From a checkpoint of a small mixture-of-experts model trained on Wikipedia: 352 SwiGLU neurons an expert.
Below are experts of layer 10 (counted from 0) of a mixture-of-experts language model. Rows are named gate (a neuron's input weights, with its number), up (a neuron's input weights, with its number), down (a neuron's output weights, with its number) and show model dimensions 0-255. Each number is 128 + 24 x the weight over its row's rms, rounded and kept within 0 to 255. Numbers have three digits each.
Before each expert's rows: "comes after" lists some tokens at least twice as common just before its tokens as in all text; "comes before" lists some tokens at least twice as common just after its tokens as in all text. This comes from a sample of Wikipedia text that the model never trained on. Tokens count by the router's weight.

# expert 1
comes after: " | ", "| ", ", ", " ", " (", "–"
comes before: " | ", "–", "2", "1", "0", "."
gate1:095148107098092154106097101176133147108128101127099138153126112135103107127141149116129115128152124128157130160108153141101173146165124100103107121121131105155146133095116122149105164147079142167102080095123120088178113109138088145158147107118158107147160102129162111120123097149138160118130168141087125144091126139126125136164152167136109099123078148134074102137142084119162156136108147163103091116093093136124097113108140117140130182154093176126113154172146130152143143132120113121123177079112130125077158149156165166126135164117151084111107130113116161115118185130125096132125110149109097149134132160149132125133120087140068110135157140125091142165100155163118159115144140162085131095135126120109141105099147132117124115128142134135155140105142146132119120149143146
up1:137160113133119141121120073147089206135136141149117135093121108131120116142116110120166076143114147126080137106147075152113091096112145126144109105166110098129114153114107116144106124107084127118147122147131125140097137168139140125122113127114151129185121128114169122097154125135094121137136133124101126136127128113148095134154141123129099136119092153158136111129147156069124140109122126116140104109094140105137130109161105135116111126148151130144159140070149141137153152108089073135101081095142087133143134123113101135120077118120094112151102101121157148134154191092180133150139124128094112102123109165133141097115134111118152123075133124163156154113144126107079104121164124134113145097123084149165072110180102125065115126099133127098143121143138167113127158112142163
down1:145169097122145139135122157146168140141147091122103135111129167121114147155077150137103111157135129087097106105140114130137174114111091105100100097152088140119133110131141156152147105124161163168137121117135154129130126140117134109113085075134136105141122090145188095115119097140167127137093153139107195074136133106158141127140147120119126134141118138133125112133113107150152179134134108090100120120137129151111117128073132122133140130139105169119102132187113146131109142156097167127138139102173167124124111170130135108126099155156131091113122177123166175106101125131171102158109126150101138153120119090136087135142122130181154122099159161117103081136145113179115092137161082119123100140093130163135132115125109110131104134110162129120189144123128149157109133139145143
gate2:135110110133083132089117138153110164151117122120129131151128128135129151129146123159082093112134159142132163117092109210125105138147120123122136133114110130123146099144127132105085108146140153132133152153091101133125152105142116119149108186115105160124130131156132161166112195135144140127127077138155068118157139115128111179151127120134134120154159112142150080146152145167113124151128152154136183087142114133158117105114113118109142126143099116142129144118144144085114121151135171122146133131141139144124138121142113128071118152110158118098171160136122107172139132131117111111097135134132128129131054191124094124125109109143126127135122108150138149099144147115086129112154088090137116122127155157078136132169148124085099122138168130092099175145064139110164173145141092
up2:132121145135124104090085142160116153102140119132141109133140133143154067094122080136174119152140122129153120112116138181095141134096167171102120151139126120141149179108144122107137114115131115133113160119132147142138159134190144110167075132113149151141084092123089079126148124098133139118130086122131163109177147154098196120153143112124113131121137133118103149128130138134122112109139122134147122134105103105143129092102096188114118126141160153149160099106104153133130148133108143113177168164118136095092110098095124130053138131106146141089123108138118125128111105136126118110126173126121098125142108125125136160115102111112136083180168131132131143125141117098099167120135139105175135130134140164131116109099100144130159120117141112131086128070134066119119159154114174
down2:170146132133135071143118134134118151121156107107106116110156158110109105090109132150135125125128117151119127149138137123129105126148107153153118136145113172111170126159127081188151117053135145133152129110108157133155122161118095101142123092173128107088099129130157163132045111132104108142106104095113156113137121112150129151119112147081144126121114152114146110117119108149120173120105133097142103175088144089159068128147140127195093143146152130075128091126119133171154134181122117142136130165103140134113128113126115094080147161100175127132118133115155128145143121092159149093125125129084148114150141110131131100110123121130144159153142158126102116152102107094136126124140105156113139135119094179118135144124136128150120122128124143181094089131083101132146136109128171

# expert 2
comes after: " |", ".", ")", " |  |", "==", " =="
comes before: "\n\n", "| ", "\n", "-", "|", " The"
gate1:115107154134140137126149142097132157130086176142158180139140166153135086094126096096154135113128106162156109197138146174120147125126159151140156108123116141126092104171153160094071126122108131109118145089125127111139104115139112114134136100118101141144149191147071133120144172159106131110152126132165096152119108127106129137120107092111135140103156109110108152132132096114096101165167103106132133089142141113099077144127135152140169164118130152135127163083142144161108122116147133120119158120162134129161120117150131125171120141133111107152127097141141080135124107131123143094100145133122122136101109121125130181141200124112123121146114141090146153114120132139105077147172129107154115156132110139131123156095108115093141129094113096109116125101117100149133102166203114
up1:109154126127103128118121138112132151090129140105104128137133109117110111167101117157142141106125097117192122125096146124106124131116140171123108107119115133079116097138112134130065165142103119118151118102148126139141137106104085106090138107106134130109172128120148101125158153127105167113153135151114156147104119135137115153162108109141075128118109148154153134135131103109092147127167144155136115103105132110100087139081123131122166159129180114124114133114142138115155131131165098105095127130107147136213162152201154170147141092128147132124154122115105111160158149072095133123135164116130094105114139115157124122113107135089123143135152131058129149127111117143086120139097121105134111081198111110161158148105123127087116138164137137091108146113127121136114122197131116
down1:135115145124069067147112149148123147096163095147147130114153127093138170146098127134117074132147163119139118118121150101145130167135080126154130117144116152123138136125100173105052131107121189147147161115138156128133129083137125105100150077157143136123128124121146098142137116117101113116129140124146150172138163119095120130120075148158118144137148145112177140149147117128133111162142164126136128136134168126116154131110110112082173110124109119152118121113152137116143144105106113157104151143116135118167157106132071196175159135156147094101111149096125116139109153129108138116137149142138141125119113102132171122111160123131158121136086109135126157113135095164168110127151175137160135137139119117164139114118151106096123187137093115176153129108186139082128160119140128
gate2:083148134144131093102129147122124102132110087151119113154135174138119122082160106155124128131133177097108129095101135119171147132114135101141115153164115110160116108152071121108071161082093109109130130139127140127116139103163099131101114126114131091140145102131098132090133086117109106134082111126121124132155098166133107139113110100139128150133101149124136135137175098158124157114070182147139114131144110104115110134175108133103092116149139131111142139175138182147147164143077123125128166153104080116122138107152103129169107155154132053101147110157121135108138132104153138128093104099138113141118131133131117091123139168106149113123148101154156163122107109123115128128143141120176120132140104165121107114102142179165100128168133096116130091069132110145163121104144117
up2:184114119118148107149143116116109107079095085101169107114124065128116138110150149099151121092110111126086144170108169145113175156113193103144129141128153112135139094145095132190106159101103155121136106149131118093131124152165114106134129111132105120103102123145142164088076155135141123124148132142153137112146158123148105144159128131133136156154127171132147164096109086132134154095125118160096129185131124158103124081113142137135098137109136111150096105096127106127125115142197104114132118077103136142142164132148118143116096135111137080143128117165109149144160079146099129143156116119138105149143117111152151149088131133123097087128127147150096120113138148128137144141157100116101108129117091153159101148140144149134137134174113124110112111101125188119140086127161141
down2:160137126129134144121116087143131176114111109134164127135168100138155158133137129151122112119119112129115140096155114178124107153133099119173141167118104104142107162140148135099153093136174101109101122139122111134188160090156122120143150108138108149106165103119116133123159095141072100113128139150090158128106163135099145172107126162123186148100093170150085120113084136117140152122139104086104112130123153143111160147114134148145147086161134133134131145098126128116148145134130135096138083144074090134136131130134127134164166179143145152120158133140113125160149122120112111113139101166115124121068153114147096132142126134138112129150095101116100082156092115114177099126124083099142109120130145091168118165127124143128121133170166141131158113141177092101099131123175160

# expert 4
comes after: "2", "1", "–", "8", "7", "5"
comes before: ".", ",", ")", "–", ", ", " |"
gate0:117130157131095143125131056113102139165111139115105139057118127099151156141184167093128136146100135129114120140135108107132114136166131154149176135098173101152121138109107126142135137123125106121117100114112136173136164133126188095100103125126118129134139106151136110147127125111167151172172117132128163134160132109101115136153159111132105140083120149140148148111183131104143197177153176135091102104110153091148130094148117156098145118159132119136120150120119155119164164120155126156153161131162084152119137095128133112114103135138111108140117179106138137136131151159132153143182138123087128112131148136113104198134080131136153115129118140139135092100102142133145150133104134144100169150111128108112107109097147145114142161091142156108142159107121105122154096164118132
up0:131124134129137123134110114133137117122222117146123137140108153146117154115110105156100151174090143084064053146140109146123135147105146141135151137159148156101134102113111126130119130148137126067152135126107182117126127084133072098113136154146133164169126139169129100111139136120158128058099127126097132150155154154127113129126092128111156152086102134138137151104095140116128159092178147116094094116139134123114163155098174112124134137145134142145108114154168141125110171119126136106168148137108114071114155156136129129157130162148095136148078117122122142127147140142098091148138118129136136159143148113137113144144164139170092121131154099155130103128141151110151111167100162133178126120110084120150146163139142135146128086117117155087123117110140139116117141157151113
down0:111059110109136126118176154122157150192105124148164167112151110177138126100120072142124156126165106146118101121134099136071111121160174106140131127150166134140136182107119143109108098124113126121133163136154139144145165143147068155124160174130136187111098105131123139138145125112166085127078127104082131118131117091127120122148131141128095140101107069131153130099116106147191133132099155116119119153089110152097144126144155103117164112114119097141135102108144134123127127133136111090164103133142099126125115147149180104132102095161098152106102124147141154165138136126110124151120138124123140131122090122146140154157134157106121117118139110090124133121174115106139129140152137121133162147145104081122112115107165117128080137093115133086069134124120117174136117126134138
gate1:142114156145118136113141164094150149138109146165125146110166098102120120164144115107110127107135170188090077100121098151096111099121134152154119133105162105152135094095100189147079126101100120132118152141163115122137141089093114112134128136133073114053154116123126093102098195107132110098118117122096140175127138068178126139132103124110091130128115136124149134164101182135102117135100147110104133094098113122141100138152110101121132110130137157104139102158110112104103098134126175125125132088136115134129145119124145105116143142091102087137158099100096110152140156148148158149077165122132128159138136103108095157118093132130148116130132118126125124124116118132123122141152101087161076127127119146170121112158102129138131158171145125098124146093099130124164113141123143
up1:172156096133187130132150131150223123129121096084137119155076163098144118132154145159153098119130115129152142103113142098143155124141102087119109104141127164160131131119166134118167111143115101132157129125080176110129101164169122181125151153080129125146052148126094153129149073119117133124179109185156107087128130143120123089145114113146147168124106113113133100110133099119119133110093112154123108162146121144133139101085147117123110113131159124151064136138151132089140112137138110109141108117156133123101141124125130095141119123126109131111149168162102159147120135114129146120169159141148107144108127157113116146126129107140139169102128113151137140096120088104099119090109163167143142117104137112116139155140112082139160122112116160139152121152119122102138090135140143
down1:133147131133125126116154108121123127107124167133104115123129130161187150118141101084151124159132145116124139099131108152113117184124133120121119081110108127152109141089079099123143149136145153126091143112097137131128136135086136124112128190130125146133113142099089146141106103138084100141167131157160135116082112184112127108123161117119103153127150146139138156120129116171206148129141145156121161089092131167124143134116137117110145134151080066159119145138154115157121122169093109169158095078137094097139127144143127142108110132107110155129117159110106192120100140116116170136108100131125094116120146170131105122143146161110135133122136112108131138118130101162126171126125090167117108159119145117103120117073097157099120093124152170090119140121104158121169091173126102